{
  "experts_per_token": 4,
  "hidden_act": "geglu",
  "balance_bias": false,
  "router_cosine_scale": 10.0,
  "norm": "rmsnorm",
  "rope_theta": 10000.0,
  "rope_fraction": 0.75,
  "init_std_o": 0.0,
  "learning_rate": 0.00317,
  "schedule": "wsd",
  "decay_shape": "sqrt",
  "doc_mask": true,
  "dataset": "wikipedia_en"
}
Below are experts of layer 5 (counted from 0) of a mixture-of-experts language model. Rows are named router (the router's row for the expert), gate (a neuron's input weights, with its number), up (a neuron's input weights, with its number), down (a neuron's output weights, with its number) and show model dimensions 0-159. Each number is 128 + 32 x the weight over its row's rms, rounded and kept within 0 to 255. Numbers have three digits each.
Before each expert's rows: "gets" lists some tokens that make up at least twice as much of what it gets as of all text; "comes before" lists some tokens at least twice as common just after its tokens as in all text. This comes from a sample of Wikipedia text that the model never trained on. Tokens count by the router's weight.

# expert 15
gets: ".", "–", "-", ").", "/", "\"."
comes before: "\n", " The", " He", " In", " It", "0"
router:130145154088133134074139118091123117096149122172161161131117121110162150113064135148168177094134131127154111091126103111126079091140118152098108161130131096131141137172105114108090118056075044171130123132153127160218184070198164093088141166149142093125098120095115107133142162170117117158138174142106118153125150125095167160134118152152100152130089075060135103110085136158180077084187061081126086154141080072143097104200150161135147121156177094157142096100127077146108099156127123
gate0:096138105113138093176089150139161130089180158109111104085144110178153127099154161067148183088171117161142124136142115155138048072162101125116171129137159140139079189110110131145128140085101125127105152141131089113087119144141169137154102111143156050097125145118082137103074094149130169178167136047129149075098076132086059114106117117151134086093152109138140077108128124082143117152193150068139166037113160141187114172122134114123127091128158114142103144144116139214095122163145164
up0:125119139164083094163135132186143143146150160103096095170122095121140113145133096109118188175157194137136110153096077179132174131111148140129093138155190141118186103076076172143128134112127118149054104160200152147152072126134080128144107166153162194158078189124133136111170111095211143108161118108149136155121110088103149097186165156100105100090106091096137104084106156166141175059127109166135170093193120126098145063099076116157123156103135103140182129142135157094115154115138133
down0:095158179111157164102158158121084118088121138135136185162124168115085132176116118139202149137197138069144149106112148123147131112165115153102099106068069088105084186172156087095213115160094146108188152117023128177105119099153116146098115129130142134130175125091150079116159127125169119127136134138101099163158121114141160151112084109124136150069131190114139160167081044121089125170142144100163173126119113159148151131077135131119090138093129176132057072162121126133160132106120126

# expert 16
gets: " of", " in", " to", " by", " on", " from"
comes before: " the", " a", " his", " its", " an", " their"
router:110141130138113099101187127095149088123178077086180125143138128150134170106168147130160128210087130152151085113124168169113127156087174164157134137167140085145160143176118082126105129154179127049131123164189095181155120083159089156178131123094088086083133136145122150156164130118128108105211157130103173134082170138105170045111064121151183135139104173067128120096113159113117128118112144180227072142149143110137154124128114102133164103131110140138135160109086127123122173154136095
gate0:123142118121102117111100152198140175173138173149148099127140082104175160149125119120155114100116128086117127116093189196110137118188133159140173132131083153078150042115129199132151162165125136160061171112162094179154127113170116061157102143097073083079137109148107133183131103089072139118171137122148152096093102148088128156124163124177096076097130140139133104097158126165127114087140149127135184089072070161088073114075139103137167100142136141153120110111139163196089165103128093
up0:125170105131126112122174097170096123085107104106138152212120170069099145087119080125119120166147121157138191116160072095163200100152159082134138109098125097196121185110142163102129141158082133080193120161063136105190101150120165187093127097109153170134113159079124137063089074139173118135106109138114125159124152104143125106111096185113123140149117184119160118111149118111068123159179125116138129176155147177152173179169132179154112145097127135147155130158114057138145096136152185
down0:147111131186140148157172152186085119134177120145150125138127101059127101126066143143156114092116109144140088121188124143152113157108161161139154145117142137148170187075164171122107117101148181168147151151133149103126142142116142052122189116092131177127113106168152090079096104139087161091123083116152131103082054089203099114093071130132109131108107103128124071104152177203129184130127095132096181133098130147163117170092149177140136088130179090109145084056128144105126185156087101

# expert 19
gets: "\n", "==", ".", "===", "====", " =="
comes before: "|", "\n", "-", "==", "The", "==="
router:142071159144143135105129116163134109078163139120180172109126165147151148098127175044112140134108093099141147109110077120143146120116117124139180143074128159140116102155126090138126129133170190107182154151158127170167139143152130159115093117114185124118104170070116124210138153146112099095138107197093179146123160169110055093167145121161125108135120124024117150124150151162123067104081185109049111063137088080151096144171081114110137172135110119149158112156133058122140160151127093
gate0:151137152137112106083090172122130074097117104105132188120055104140124080138100097167139090086113121132119178124099177079162114142076117103147126195087091203181150098139207171112114142084112121163139092157122140130102164098133098137166124105090095150151118093155137183167143167126166138111162155075116182175121146122104144182142187145118146130139120155108133171196057138106115118142132180134167148130173167120147114165111117111138129086060098075152171127094129120114078096114113203
up0:200108136103123116120119132143182125089100112090135130109071196140161184144071081159146171169100128154158082125120106182116113128149111151121131188141131130132179089175125121152134175137138100139162142212193101180094126113136143081146100173124139131117074134115085135168092145200141124105122164141165139127185128148115180174146164101102150136153094181118096096130133173139152094169198125125104102067159146161139161077084140158175171105091111070165150120138094128158181132102166141
down0:176141169186146190098150151066088118122100132128102187129076103140056108117086136171113095115095126137076127161196127096152070128131081106162147093144111085097083137149096145161135127126096189086157162124180083082149144110121125137142082076096129150180155086130106123121147131175150178170152120106088115140089133108136107105164130172101225068140149141114106149104140130130083122119054153112138170128149168127116085143073088116101137079119161149148148099148163199153147126155134159

# expert 8
gets: " 1", " 2", " 0", " 3", " 4", "–"
comes before: " |", "–", ".", ",", ")", ";"
router:141140145095119157136136107142127136120132103230131069158162116108151090110101137157150131136110119185137082131099191149154063104121140052142166061163107187141132122158109143110126105123134123191094121134091134118154171107083098123092119119141101126104141145114130166158175221146077114091186166140149082103151127136153040123094123137103129094124104127091103134086113173176161054191151151178110089150151139120085151101116184137076181175120139136157105132079106159150143114151155127
gate0:151140095159167156060079161156128162135124156097130132105095098136111137173152087119130142136118156205198088162126121143101142095121140219121110121114168129087143117162106151087136106073123127100093120174130131158091158165137125113178124085149114115189123105134124090137147116136111101115104094117107162091064160128094142171099057095173154087201177121144119190052114057148103124110121180103132178169094133136170162093106090135134131106126128141132146119129140188123195143158206148
up0:156035106154144125081152199125156121083156170155177125183127092115139116167144076127098094098125156117119114145163137125113110104088115176160168095127132128085108075164114156101076144119160106143132121121154190079065165145130087156159079115116152115132141119092118170120117198085151127087148110129116181131118190171103155086140121115104076092173109171119179188124102106179148094166191162121119159188104160115094138131129125097106078116066064074164137144104120157098135134128124157
down0:113164135160071131059137155127094139197072092108177127097112115180160129092126178130135127121185136167124104152131104149091118132158131147174156132118138151183110084127125114128133122070157125156124147184057055188167129039057154141094183154116143098138111108115125142147138189163108109108136105132150107127151185133126151098163082141183108125114157093113075106125095148133161096143171128133188098124098097165103128198124080109119111169167145103183134166134117101176132149137175070